Weights of a small mixture-of-experts language model, trained from scratch on English Wikipedia.
Size: 9 layers, width 160, vocabulary 2048, 49.1M parameters.
Below are experts of layer 3 (counted from 0) of a mixture-of-experts language model. Rows are named router (the router's row for the expert), down (a neuron's output weights, with its number) and show model dimensions 0-79. Each number is 128 + 32 x the weight over its row's rms, rounded and kept within 0 to 255. Numbers have three digits each.
Before each expert's rows: "comes before" lists some tokens at least twice as common just after its tokens as in all text. This comes from a sample of Wikipedia text that the model never trained on. Tokens count by the router's weight.

# expert 105
comes before: " ", " 1", " 2", " S", " 3", " P"
router:109195197156147146179151077149144170103065159145148122181142127121103107161160179190131109151152124156178124148165086145119141133095174100089199151111150134104093166088083191061086077115138092138168155120149106144074173180148095118130117161
down0:098086112122114177121161146163120126147124188104052127117118114148122119092141141104120167120081144139101120138160148100140130053117104145217114134109097118080179125195119134154098112098145164097135120125123142111035116092143094179143124111
down1:159148066123118135089200139096138111139112129131098134054133112206143116134121116133150147107134153154142138099151135148127115159129056074158129116107087124165129134181182100099134111097153127135109106109141182147124184098097127143206127122
down2:159130092089097076096103101115125104120084137169089145140090090092136144144160127147100067125130169123101169106181137172063096089152091176133101153083103139162126140126146173179133080082098127129171139141187092145157096118172180156128077103
down3:116156174160154146103104104156056078104122115148137161152081071093096136111161153118149109132166107107095118188087151105156107134129140152136107123146076067134128165151167126131090138130133107083182151157147120134161117154077101082156157167
down4:127098112141125156128166127104109060108169129100158055124162196142131122208099088129110109096132146100103112142103114231169097120167129134095221109142142149151138130178084127186105108096125165113122122163139102154177151146126147113090145127
down5:140131101209144154128119118153118138129181140111168141112148126164161064169078107125067114120185122166121130083142185134124110111160109183098108119116103191114169186158129151066123120166150102129102098116088142183119219091083126082158081053
down6:138108156146130132146118112146137079142154159090092190109139111132079114131140122117131133111121152153122111081078123108137105058127104153140119083169138123158059121114160158200137138131119152121090087111072107141105125156134136180112126089
down7:107089116154103182121141152124141171143111154093157107077048144183078080171102142106090112119110133137113095104141070158096122143122102124180174138143081171133117106111106107138113134101130093179042133143143072088124108132198109100100081193
down8:139089137134147099148193113166102156198142109141161119139106068157111125132173155146183128132115141141123126207178071099100099139125195131127126197083198185130118137100107162173127146087192130132195117094104131123185093130147130121120128147
down9:052171106185131162152166111192144135150152125128132150128077124103128177092157104131139117102133192077157122075122126115137168074000134124107134133138158138147171130102164110105105150205128126134184145121097146147064141128089119138064137088
down10:101147084135106135142104143129154073104102192136138095140159201124085132169100120200070195158099174130116165114141138171172092062118143163110159154084162123167083160156183125134084118158156172141089110165139109128129141133134085135126108100
down11:138099132069114189140116129175175119144072164122112140068158110110118085131165162158133094160151113151131139100155088130122106125167123178116150127097154117124135187143131104132072105082129105115158148101170136127140104110190128080073175154
down12:143107109143091170120109141190155124145147130118111127079129144096117134174172141126141100155150078123149153184164154047141055138110148143142088177117158105120111133146075129126078138089110107116114145080120140146117030107176121125133106107
down13:038049152124112165113139141221120134112105107129099118102187147106181181139161132089177149092131131119111205161123097067092131076110120179158077101172130114083134131112147127108160149181126154146138139146075105178135156097131187143123140141
down14:133167167139132095078128135139074141120103103106093135162135089114103120137122039131128122186100146213064151188142104092082126122153072134148106107116133145111084116139091098101100099133118092086124108150161076105110192161136138181140135114
down15:101179098130127116107189117121130116102065164173105111196105126113142083074105073108110161085149121142136165128137153126085077085122143145139154133093118130191122121146122040111150070113195156108102094134155113146110110123154160101064108174
down16:152123092086144107132173130127141107141147102115090124164175163156093072168183104128131152152102092092116118110131162084119140136126101108041153164230169130118096102190119150134092136123163147122141146127169111114127187151125151086101046069
down17:124095128134191113119094164140189122121117169133131145117112126136187068217088118143090122137161133194097103123121079080124137144121110183123170142151073132140127158162138115151096139135100071139120158119148151098177141115094117153142143175
down18:185125158076093130132119097108145147137143135144147112108146141111100113110073175173100113077175163166147101127064133143111131161092161096132122183094113086096145099163133154127126130083134083183136147129086135096091078027120151128121182193

# expert 24
comes before: "\n", " The", " He", " In", " It", " This"
router:097113098064118124086100094164145114146141108189132160115138083129127071182142119152162118135134126084148209191078129117176136132102175083059106114134081115182140146127096092084091107079116127094121054160114114103103121145088124088170144150
down0:126101181100120149132126098121142161039106140114128137114120043100123192097136114071151104146172126114161081125170090078133110136148234113154176124093140073113157139165108083140072117106113170071113105170128187133151120115134129147134017141
down1:161122126202143140078139077120122120116166132087124115152149146124117094165160100091196171150157105113128151097164135134123072093082120127156103122102125082124160135125145067116110144145168182110108084133121063104070122161140126108049109103
down2:157038067142142174097172117136123100114167126152132137093137127143104203107130120112152131111065120126109129050199167175121102087071080088133191152134136115167175171061144133149168157101127163203125153094113114163146130091143103116125105121
down3:149111170158094147142195120150148128211182135152090056068119139148096137160142132066051133149141187185096143156193131043114067137154067121104172136093155128092140120095111134120174129128151132103179158110130145134199120086082169114122159147
down4:120132154130145047119093134126141151066111174171116111151140149079104091087137136143138116149118107129132130172164145082089115133144162150076135152132192220160064104143129147104112102139207073138083161153184071145105125131176159175129155130
down5:093094126141124119081142168036125075115091120167091046157164102108127112134095075115083148151054163132121086101145105122109186100120095085121118171136167135140106085102111163107196120141148072127154190113113086095127127143118134141139111065
down6:156111145147074130128132177125153191092150076155095135123079175069180151175111102140113155157111122134170051130130109104151111148115065112135171084144078175113118127078106166166177126166199143184098134155116086171118117161159143120128087101
down7:113172162144086114109145192135116126150170140101079193152126151139102143105113194170094172144152134162166076143109080110209133093128123171164097076171164126150118139169163086087084136185102118114077141113105130147061117149124107116157086086
down8:141108132145087134180049140110135091125096145111137151138118151121153047158105122103112108153103113135127138122112148109116087117154171195145106175139155132093151088117084119124173157168089141145114092172147041112098108151143139118083109143
down9:114087124147121137123173169109158185131045137120140094091139161130144087155115184146158135050151152164141101175102147109134051107129144160092140108077126131116185149154134156186105127139084126100166146096130139159073122108172177101088130105
down10:139151167107120112126108088170084144116139142121189153167074116106178140146129099169119111155117146135095117165156165100131111151131105104192132134103085110146129145143094181088174107106169066119160115079103141093090087056093127170139146061
down11:072154142130156116122125141141101153099146127139131116121094157083217137174121122054165136136138159134137079140111105111086111140137104119088131160154177081166183115108108169140136137151145131147209080151123116127070178124128193145113172079
down12:119146162096108078122142140075140121080168080124141112123138145102076099087108163116073092157060109120148107100172129163146130197070053143170081188111139102120122168143103131142189134123134106136166102110115130114090166160091148158128141158
down13:096128073174068142113061077152100097103153147143127123153107119088146115178088103130116164154127144158130129151142084142139103149149119148143107090192110156114140150199089144122140083129125085164130181167163158098149148144112142074099126101
down14:132112170162129116113158198105094148121130100123159132094080118106131077129123070103103125102106054216117120127139149125204138103119120099128150180061132115139157100108105145138093094161153122079046097155112037182111154108149186135135136169
down15:105130169130111157160146131073107178196096103066147144065100173078118141159186129135117146157131149144086127087138092106131079086135105151140080079174161061098140140083199138090175184122098162132108101093130110122159094059113050103119150127
down16:139093141146193151105138135118182122176146168071126120083155110128150118107082138127145117112127161156135162112095096123133052082093211158061168142174100161093108128125119147151121098161172040181103139041137091138095148131138159050117155154
down17:105149186113142142102070148145095119164168091094088151156109145163115119106112148128085173123070171179076113170121092143173053079101114166070131095117100124119120173154104159107121142136098128150131079165092157096153072136086071093139158111
down18:126144140083146094180103125100061112102114153111124170099124186156194142094123153157070125117160173103147102120080093156094121120105124168136145150090151168130142085123119160180114129145113086123095103122125132116188144125204188104127168134

# expert 145
comes before: "\n", "-", "|", "==", "The", "In"
router:158149210102160152103145091109108121139088120135122099129124151117091085115155179134164073109133137146115153098085162134161177124154100095077099099119107121107116095117135092114101100168119099145140131175087157161206121113102168141147095128
down0:140071114187130140140130173109124165143106058133119132065123112104106098119142081129105161080097130129107130050141058150119097118120079133073046124162116128101127083099114133133142138127199123144148124131129129194118104090186138066112122122
down1:120128107101162082151147063156164127122132130147125107146143130124106136102211142179167110141125095115061139082077148112127122127142076187095111158186115129152071080148144099143098148171113123130140109127168128131112106164133178151176145156
down2:089162130104071166118149103122164141109133182124176106126072129092121094147154121138097130067191119085129124122137125153096166121199138108103047069091178197171111088099105126104113162099162116179123091121159085162097122117094210120143100146
down3:110152136175160163158113098105125155100128053129130161120085149125114113111069087165099120132111151148102140122151115140085151097064168114091146122123201115125136156103190162107065139098093131136164133119147110150177136051182192073123159136
down4:146115170149101087152130117106102112149117147147127155074060139135071203131123173113114169132161124143089119155143154127114114094109112155112172107082033217081209151162149112113132078095084153115100090129087140143107147158129122104126129081
down5:140125188175119172114087184091158146129088138153166094105149157119159087136095179124123113085102085094141130141116135127174128138154151123122120162133050103152100152112141085148148123149129100184145108137087110167148126123119162114109076170
down6:124105094197088171079093101197106115127140138153167139073117055169148099119154096132175104112085125121104061158135160104170144138191057115119105141118125114162112148114066160136129131169114144132088166087140104129065119144066149147137118134
down7:120138078103081140154115077139182081151073127132113160168107182075093145136105094086178106136113109097173134138086116152140128134060126148167163126121090117141159153187130083125136150079115120190114127187150084100187157079143083171148165112
down8:154137132117114110119123171123096093126114103148098130143134143146107075082062128160120092107122123155114145091139138137081103134041152144133169181090147161122112154138148132199160111128133108128156152043162062087157116152145106202146153112
down9:154175101153065141113115148141187084087128142167169158103108128118093138111067103199096126165099151124155130109143087083140099136114178105112114131136143120146080175180068151061086118116119144130089132093146128089142118165153088161136079138
down10:130146198077132083170121082082118120137107125071098143135129175118131105122123154128123113091136163128131122162134106156130145043138091164064128107100143171147165084106134104126130114087094059127126194129144116147128199180157118097121140152
down11:165126152119133141128126144138151148140104122106126128118099133124140153084123127123166135073103087114067070153083112099156164117091095091118151152152075097058178184101095043142135094091079140099114158119117140133132083149128129174105141127
down12:115108077109122089142108136127126101140092131174171185118120145138094194099141138145081107108124121130135168191100162124120105174112139114009122112063110103132059091087121107103166125119113105186090134150157062081148158134085194186175143160
down13:079097158148172123120151095150039167143127122114106134094102138166102171065131100137103064169108107145096146122185111139160154132085168142093106153101165125132131114106155139126184185177114106169146151080125116185103106153142200114100158071
down14:140143101116098096118145117126132105136102075098097137110099025063162144091137055114126102088163137165130076119132147089078127092158107139122152073161126084090135082167169065115126126147086153158116124144112144174114154139129125102128093110
down15:092168118116072061101101131089127166121177102183144181184105120107151101140140088120094124161153109105136106110111140116128098149151130121171104119103121138142101174147077147115143111079141058101126129143109104139158098133078103152186167118
down16:101152123083103120098106150105127104093114119128111105134131119085155103097079178198122140088136161169130140146119145158113098093135181107138099086111113101159150116149147092154112141134088158125145080102135152143182054063091120016172171084
down17:137114156100146119099131163109109178100150111162129087114121110152212077172089172123104155116103114175065103148097147182122122115074087174019128138183150124109115119061091134109158132166107078117117130158135083132143140130104134115099114080
down18:135139137132147163138158132123114120161168133182106100097132184110130200129166080133116095119147146112160133144179164134141146117103170152102070164122156128205129137124041156087151176131089132106101108110068080120100200093076092151183106047

# expert 83
comes before: " ", "\n", "20", " 1", "S", " 19"
router:097125074111124127089160107097172107184149144107160146170164140148120112070088147137156137123107094148063110110116138116151110142188180082118134101161110115144094169137159135101093101124124132181088074159143101151044091073150106111094199091
down0:159138174130144106156125136146127061096145115144157145133151180093104193080140129127143126153145101157141198147157036143000121144114114169169098128139100132160102149107149192113148087100164159155142090140120198104147164126164119110106147092
down1:167130130115111112125132188124152171165171115104126186000102133132135144082157091147140109115080164083135133116170135149124088155151205064150099114146167158136102128117128127094167150150155177117106105166151177100109099149125128057146107130
down2:130114099146133124134120119126180143192102136126169126147144094208082133120132105090127096145120115143156160145229081102045172096104151105129104131101182151169125166150136109118110106173039085138141146154124176127158127150149128102134117133
down3:100140118100143179107138109072152180083149131157162099159157082141029171078123116161095131122117058084126102101167083106138110087100146087063076124182078122164136133116142085141093192153143115126120162049143083101148144092071134132083112152
down4:168107099152063052165072167069132086150122096107138107127123156113115137137146108152125094172188083146101129146161098176155173138140162183123137090134118095120113139163117126176076098131103109048120120177141065145121169130123124181133192112
down5:108136094196119102168141090134159129148200098142055100131144024138107110130147104148127124126118122093172118097130148149144156137137088110117172118135084144128132145124132147074194134122115162167099080179070182143101119084106146161069153116
down6:089107143122158131139158172154100136145117177089040107086147153105159117151151119151132096111158113125114145108146071119085048166153101115149100172100123089072141151125139078158113208122158135125150171083171146153150166156112024165148087131
down7:133111117137120110148029108108132129134126182133145134092109082173145149051159134164112120098082143103138111158083134121125149130061100081123031079141109140084140144140139077141132042085146090123038176125111148136141102126111133143095164109
down8:068121125154158177135124135105128135161059151109158115221100149152140144140102121150150113126163113194099153083165126097145084169126152118150110115144222130119152109138198113144182134142153154134129158147139143111182144134064126081113114077
down9:163137154138082161151120101181126113171131129095121122104153138158125137142186117149173089150135222152038052131131082108127114211141093114134163182154099110145151118185129171115094113203158128124212144116126135096135124144106133140089129137
down10:145073089125130136120152091141114096154133116106115169096136154104102193123083125199093143108127147211088139218116081133118074111176192159121158139118115137137115134131084058147166163106086160076164174123085154154124137221138153172095137146
down11:079121081134116112177081149117165143123124068189187088113165114095106094167208109177095169121128114107097176061144162133080143125170160149144184097156122155155058151156121134129128213102102102091098092134112164127095147110109139151060119125
down12:139111165142134110135119106132106092126116110115119115137128179137136182197072069107180089096092138147129105119147198126060111084143091116130166136165136126134174145129118137099121124189054156122123237083180078154093142159105150131087111154
down13:143115145125154134086134150165100162168145066144107143124147125197132069145148146131113165159156132136152088079123117074144121127100118116094148075137107121165140110162101133130175140150124185186129097155077104104177104057121093090062200138
down14:127077184149112155112144118186081139070108151137055125130141122142132084121137152076108065131126098082133131211131057131097079131062162156148109104114139137061151096096119120079098122155087167107117148137118141146140121105153123155120136139
down15:180133102100222125068131089173125115135111061216121164160135095108129118148092122148122101135146094103174130131132080084122136174193137140103141149151119111108116102154129144067123140155123131202126123126129124115174115090138137142152093136
down16:117138143101111139135106171168121133158149132196124125128115099146161088119123134167106098117163138129083148133151139132108140156157176098154192205067140127159143138107095152104162142113185126135117181095096116048119121175137134101133145164
down17:136163116115087174105077141089124107164128095113140156097120159123106133157139079150173086154105143117139124126096078140113124128117139142089028153137125183094157137156126131136144134115172076132100174160127184178120110186203087092167165068
down18:125159107128119132086060135116086129141137099102143186166158144108099087098115155132117167133173172127114122130138171121122110098138175104091145141179076088128178108106101134137132105093221091069187094076160142121196142116134119128165111061

# expert 144
comes before: " the", " a", " his", " 19", " an", " their"
router:112137180165090136173157177126092137079151092149161135115139166154102130146154121174164126168101084098112059167108119136148142105126102157153128114148117135149124133170147122132124091162179081138104128121156109136225170130127071168138099120
down0:129144182176097118154109133121141103144053145132170191120126151078157151103109101176133156058069116115184119098127159092132110148075084195146160141074113141134135138154142149137089118106089140098140125125100136118085142107175156057135090115
down1:114154125205130064183140076112140161119193135174165148073125127140159118176107115158117160075115153165115085173199131131186108154108184178128182083151133082176121128140171124084131059142156149141117200101117113174143120126132127119123116181
down2:146096059138173168130137175162103164098140116090103131152134137106216124118127139085135135103153151093083128146124107126120123109157101150099193052105169121137109108138093130124170184135141082153163132130095128177179109132073121105135131154
down3:102084139165104139059202091103113087175111086118172106117105152129136167193142127161084100115106161168133076120156090109167137112108111165119127179138203134135151076145139138124154114120122168166167113133142135129133124074165188157094120081
down4:109106121038141095171118106124143151177115154151135159125141187097094147159154062108120117170134123124079108108152071092154084165186159152121137121172168090131119124182153141156135162159092143128078130082106116152125153135147179141078166081
down5:106120146078092138116187128189083092122160142064150080124171145071076124106242103094083117176150114200139114066102140070117150183141183141139134069117164131117162128159175154129132110153102129111122081152136127139119122111134142177103130137
down6:125191105119123145088176109117163143138129120130138086129079182092170097114105115158152142173080113135117080162085099131142121147137137134176068154167155112106103082136170128091087126107099112113089108159133135130111072154169103181130136164
down7:148196184096090136105116083177168136131094136048158120127109122107117158084135164212107163122135104130079084109061124154156091101123112088133124133100088138131140072144122117119137107095084139110117132162124082160117160157099123176101130163
down8:161166136166129143154159151178176051156075150105154124086126130132103138040149149141097107107099135122137095138131114195073125086093184153134159106097114124118109126145098185047129136184062150153114144162087120150120133124096154122150133172
down9:190066105158149119092143175139118168079085130107120109149140098163193096125136066088140095086147156130139125151089118109169103144135084153107104081138189129146152138118114099122187133126128089145116125140080109196129094120047172140116113119
down10:101118110093148122152158132106175142141110106113182113065134094114127086157179113114121134216152125135167144089062163106131139106154150082146155161096192153076152102151167148122103169107176054156123133149129219135085095093174080185101181072
down11:138089152159134158075085115151149087123151132106169084135155170112092126117139190151126070133132108104109140154133135182167131147172102129173133160115099094214086127191107175132071092097125106145145143061062119157126101125109123095107074190
down12:129165140113170122131145141117100121145145166137130117205138123142144148084156154135171105109087116144110123122128169123140129090099121118093198115148125136092075108156115128133147133153138126171183146093174141125153164130082171129104132098
down13:119162086094125042100097136181131159131132133211132116083116156171107152086144157110102167163130146115062073120198112134126154128097177117110086095114150161115163129091089159132153133111125120135157134165119153112099120106151128078093159110
down14:109084146181146155144151115147137089129189087159145110163091095171120104137162158168114068092137115176136119087112139121121196162116179085161058197088147098148132126102123139127085141073130093213126130146123138147089163143213155111121100115
down15:192134069173172156151122134105080131098147162143211083089118113140143158154125112105137154109163101154102130093165236113123148104141117121160113126138116116103128120142157150096095102112081109087149183115167170153117131177165127094176129087
down16:161109171163135147083098104120149045135110166127129128132074098105062124122136132154127146134076164120163084120106130152119104155078121190121168129110159161103112121118190200148145100130156109097043122132089150155161106096127185155070105084
down17:129183155111153136129086133138157077129119168162125086094130100149166168096112132109156153096152113122104135207134167138144117169144068127081206113109204087168113074098109073102131088145089074116127221113116169095122108170169193153154122127
down18:129176107086173067155145196077183146061124161122127109215186195120113145134148138100099136190127103125106084128140103085133051188133148138148127152184090097123135103115160126144091152147136115084077146184110082137156152121090094122144118092

# expert 49
comes before: "\n", " ", " 0", "-", " 1", " —"
router:097127162032139151057114125072168179178155094117119139155158149147104162175119162123174131132148136131094112126070129086138122166182178158121168147172105138139073143144123115176083163100095101160125150161184110141086066158165124154128192163
down0:154141129144127121133123131148150129168134079193101117098155147103126140135094162132083135139149147138090157176137070171150156171137173144119135130180125132087129089098142149151128082177144141119151181108139107117214062126127117133168136124
down1:131169138108173138137145134165131101146122190120138121141151047089087153123167152103103120123089136182131112084179092100108114144111106144122135133139166126168081140128112142097164086101093108129127162107145218063107139132179074149115199136
down2:186088120142107149116155140162090125141126157141155142151152140103139164160104109133127182103123119089087157094104108148156134172116124161142129136137082084165168113174103127106235154099143151112137153065073153080176132154115134162105134109
down3:101169116156112101107139159181098159107175117042148123099126087140188201152164118139158172153169164137106152180074115139169127130104143145147144149147068100188085054131184093134156075161145166123156127139139113096124180121158115182162120151
down4:110148145114138088082085188143120103161093170061113112122111187081140132140129105108104090149175148093132113085097100090154168130158104138148173165153118153122168079119168108139069126158148189120089119145148081141096118205141140172135149145
down5:119100191035118138144062165193152127134124117077109145173153140126098154131116156162178150084160098085171110166115054075176152092163131179130149166120132151087136094148104187153123121065143158125124090128105139134117139138117092097113145134
down6:035118116079069094131127127157139097168121070100133087138156094101156204112141148095135157130115161107154103081103117073199137134202142122127143099149148110100118145132113141126139098136117132117144085159082116145127128087069156112141133158
down7:073149101161107110161075143128129157124118138125183137124140103129217132132109106119111133152165109162104084089168186150115101143181157109147119127075174124144110110123162095065089150225162077122143135148095117124130121159094100193164104119
down8:104108098063117111137161137145093100128147121125128129092144101108091155126139121107120166129192178151145083190069080073081080096120147182092178142155119077116122160125163068157121127067138115135124143138175108064125103123190123142177090155
down9:118071137152105159169194123106108110122135150120117148179025127098142147129113056104142120085130131160116144114086089104095054111129090163128249134105139113129116148140197145160143167128151175178111106158180095174126139079106158174106124144
down10:193070191116154142115171114074144071135114080144154096125132139111080144083153114105124179133170130166103121065145172106128166136127127169155084093165107115140136110123112103090125156106113085137089122113129091144147097089153036172116111196
down11:102133136124075170120136177050128103131172105080092155094132138092117118134144120164152144088158166188138103102148187138154132176125147210091118146100135138077099119106125114153131153093140136071057157114126160103112130061109084129122130088
down12:106098108144130202145067159145131146144181134116095102107106107174105144144120067150114189128183129121110118142111102159121156127172146141096167165138086084114142164189158140145163128160106127092097167130135110095153109091110150160099094121
down13:162132055125130133061154115149119154133062123147091130087103066125235175090083146124138066094101129145111137088156071171127171114151160154120155137151112111090084109130107084152178108147137091112106107094147126155089144116106120095128137124
down14:143177140095134178216080146123139110081100140118098192160087162132099087119114155133090128140175148063157141134145101155119071138095128140096104127127145170135082148144151200069122112101144119127134128137134110133081123089143138008131115061
down15:144136151113129100153105124085138088169093126157075131177098104177098161175080108105093102089153146106125174120133138104152070141103145106136096118087084139100125144142105143130081106161157132140110217168112144132152181138121097174131138152
down16:099094171163144145197112145149134134186101077165134096104089130113145107127096122124169121147109077091107122084144119146094147116166130165124134135127131155098131138168091121123131147109162156143134078165105181085138097165149076096059123153
down17:116136091113184103147109136130123106072096156110161133136177138098074118064076128160129177110153105096107130124204119075138133202188217067169116162085124147135105158184157141099101078098108149151152116141114130149037115089129081105133144166
down18:189167131188148125078149145124095140106134160112092111184112119130106122135145083129054158155112138113127187123103134169141187192076147136151110134149122123110162108211098212121178104113089073126109104135225163109179120140128125140144103089

# expert 9
comes before: "|", "-", "\n", "The", "===", "|---|---|"
router:128119110095135167065158130065165136165090090081142124133137135085092107068148149107103091131111145130062119074091129089168070113184123111089137122164117103102127119159167119130106076124154107107122079169147147152115061157075181160079174107
down0:135148079100103124089130174145156180110104128142125113154125118129176134141109163124101131152134106134130125148118135111122076173129156120173139096089115134158095159115174146104213174146099127176103149163071074166144160081114166168119119122
down1:158136119110140096072184118101126087105154146086145119164170116112126169152159101120139131153111108107111099130093095102110132188076133056131128113156123137082125112116073082126108193160137169143140097090144094122164120112156102132119136125
down2:120216158131105180148091139142133109130222148089103060179122145112121121128064168071120103147144148151161111066183125122176135043065119149146130131089109167184144098157086160110128145136088087121176184151140085155173096131150111119146111179
down3:145163123099148117162181097124196069131130092172066096141119146142114081178079101145136169126109095160218191104121133138125101103184157119092141129160116150093101160113116084129171140126120077174171144184145110140149144128130148156100141157
down4:161105145198092093132124185177080120119142104104053134144085134075127099134062125090111081082140134114160157120179094143142119106142132176120092160097156107150168171125098145118118132121137109101159165104136173142099140176109166039125187106
down5:122149138148142105148165169101106127076132152136143128145119141145133113170132128096138201075154134126097166123135111126093162129146110153056125072182138132126051076103117095090137168168205094144118140126117111170121167136174128116108113116
down6:120120127168117130118141127132132174157134156133176159135138200112137091152135132143094101088134186164077153120132157100119084088145134158145160122162103145120051100076114062123130191149156077125211083062163137100145126111142191179196188103
down7:117102122155082146091138202111147121133185102110132087066108139142150152122080081133071138130132150090094155120150120098124130099098143079069131120098137089116191160129136152134087184093128101084113110167090152182111143119105122085113126094
down8:136120092141105078159093139092151120104061142125131170162124175141107090114126097156117172118084101109142143061132128169128114117153084193133133111098155106204135096091137163037125181103113159142058163194149157094099131131127138127069100080
down9:060150054176168128128152084098137114094113130105177139159113108160095147172118090149165251061126076099155148068127130153150094164083143097083131153140092172083121163157139121127133104115156128070156164119148150141125106172117072144111138081
down10:160142115103145135165151145108168137129163125136163117107100091173150178156131154122085152087108164125098119160138149134150174174102115134110145163151081080144054111178155152134155131147193172106100116154120102123152095148144150124155105181
down11:153052122110121151123140155033092144153081113131117103073106163079099089102105159125131136107222181117092132136164170103119137185171145097121133124090118110158107143122163145138182100131084160110150111140133148162119169142111161143099176105
down12:150150059124040094157144163107116117143114198128115078109160222080127147132057037110152135160146110178170129116177162094088092140113166114161127142145155100144128111124146113122123130115144115123062110111127141165162142120123114152131132131
down13:157147154144141134097111129106141143090075117095148164133151142123096173129113065123162185170147114159120111095078103152151117098131116163202061094090092118147163121177176138149120108142080155092125039155077117099141099096060123140131081150
down14:119192144085143162111097118103128115180115117086146173131112146124106156178197118204116144081195137094140158128117119102128120107122148113164089088123129100150131124111158091141144142161092129107148154127116161124097104060076120151160163209
down15:064124213187143129127125145171141145134103073163124185155160126176108112130133126092118112124094172063073149118126179113137134106158101102123143088157149126167175147155115135118128167101093074154057104183166071130099154121141140105089148119
down16:126138146102109102131140087126098133149126160144126125172136101110108212161140111126112137078169125091163106168165112119128110129103119103142117129099128136128183104123049164185189176126157145080101170094121191161131054116104099106139146133
down17:124089147146165142077118110109129116157120108129190101130147187149110109105108199136117048170107138146165145089066136136134165130072160121119125123171081124125125109103123113160080156079154120181172164100093125140093050147145146142106149078
down18:145117160113143109123174169063126149119129109085128061121182173143132115146090189121154150074160126170089150104113129153178164195155167126125141190169118032113066135130124099075171135180160117097116113167086084122121141175141130150113141141

# expert 63
comes before: " the", " a", " his", " an", "c", " their"
router:113110082134135183151184083168126160115140131135154128070109212185123141125105067146140080097081202114067152085136144106166120110190163118124113093127118148188076154135170107103109109157184113115152117142133095066079152164114087185085180101
down0:171177125138049130183154171118119145125125182132137102154084095124116118121142056113127211046119093143151174086130106087145193143057110139121161129178168047147101138129072173111156127174111119151094106166099139088116153138127148085091139154
down1:145080165094094106211164145178133111130142087149094148129159115097133189171104119126110178094112130164127152080080076105170149080181103106031162078124113110134157141107147147124139107146106160094045078142127126164132168152116165144133150106
down2:122130144121108141106139092116136130099129112135091102142200129095100173176133180143159096150099132087151116111069107147124134139143148207098044151123124108148134131136243099116152167125104132105163132072138113128151128082142133133138114111
down3:133122071153172100145098118154128111115116150154148104200167183148132138146102141191113164129141152149083094154103148092074154145210173083194099128113142149148155116097147127151081141156146153113113105093124143109139133075168078159142124168
down4:128160146124111089167140080158109121169135159120120093144121194150101139094127153124075178130145118120142147069130151125107158131101123153149107045109103134117129100130118140133130196120076128164134141112096097123130139125142083087124075133
down5:135086105181155115149102138133113172067140154055112103128119159218170154082083146123095071129159094142076115095168176141128117119133136115140068123142167142097078073179196141092133169157095158213145094186157108109135160102082133121139170161
down6:149155175133116130032133134051088111151132119080131132108086163107131137108147139133130077117141120090102087102120143118159143096193092090136137151106115097115080078060164145102197159189100136070123128107144128111172156140101122059172162156
down7:211147107105168072133148109087112143136132153122174071175072135165100124128102154174106184117164128081127141185146101109134047124096171107191184130087132105116104148102127173144093147185115085133148045122114107127109084118090159166099147149
down8:117093080129134164138091147158060146122114122070156114132165085102097168159139185227158151109123138193117146103160120111138071134090130126087064090111100122101146157178152179099118122158141085134174151071138117150122120097127123079088122137
down9:149123150134067115098137142166098146204010125110073166143146114177188090140126136160100125130099144117076150098161092116148104141171174118110073075138126177110153153152070169137075190141147171163111120113113101124130169132125127112149156150
down10:103094133134158181109106122193155119117078198126112113120069141130112133151149160109123103140080142083143108170081101144105168123121118118138093180138098107123199147103133113077148167079170109114084144146103095150116174188132125121052122097
down11:156152140115143100100135146116114075094176122098121132170120175128119164151182083150089080136130106165112106126149167147069072164105091136092110139126146130142154131161092185082054137114131141150083101202110152170144109124164147052129130118
down12:179083069101171123081122157144160104119143180096124144092080110162158133055143136105104087174199131138140168158175067145176119116069190140162179122118135024096117135136158158080139129134117148114096152137184131143147084117136125157136148102
down13:150110160120081134095164163118133176093135068117082161148116123110114129111086157137192115051152114116112105112063144049172172202103088152149100138111118066102184147174104140111116095117138174168124078064084115138071057121124103148108169078
down14:200120086112145162151163141146175146110115166136156116051172088098167140140149126111050155107135136123183138129080154095125104175120117100107146134121161149153120131115171176087181116132094049107060136124194155183124146130119167156160115099
down15:207088099159148109147096118122101151100110169162147119131147120129117102092143084207139145104097088123118093124128099123107059096144111100154149153160147083131124111147125164077112157158142115139078170096071158138126119088153135143085117145
down16:165129141133081055121096162120192114150152138166114090165136105074171147166180089151103128056093104143092089132110152108083123144094084125118109126091147112132176131076098127078117069124093157131105114139146133168149149090116140171122208099
down17:193156179123230124097093130113154120090143111163208139153157155156134100117110113133121098202146131147151151090115093099117138117097167140087053159077148146162109132105146124198089107125125160099138099102104132073107094090141082174124067161
down18:130083167152082114109195187144135105135103216132117148101110147106152101126152124121175123152101061101060096196116130117129087146066112113148116126141084127112136136128156108115150112115080161068099145144107157183155160139108080173130138152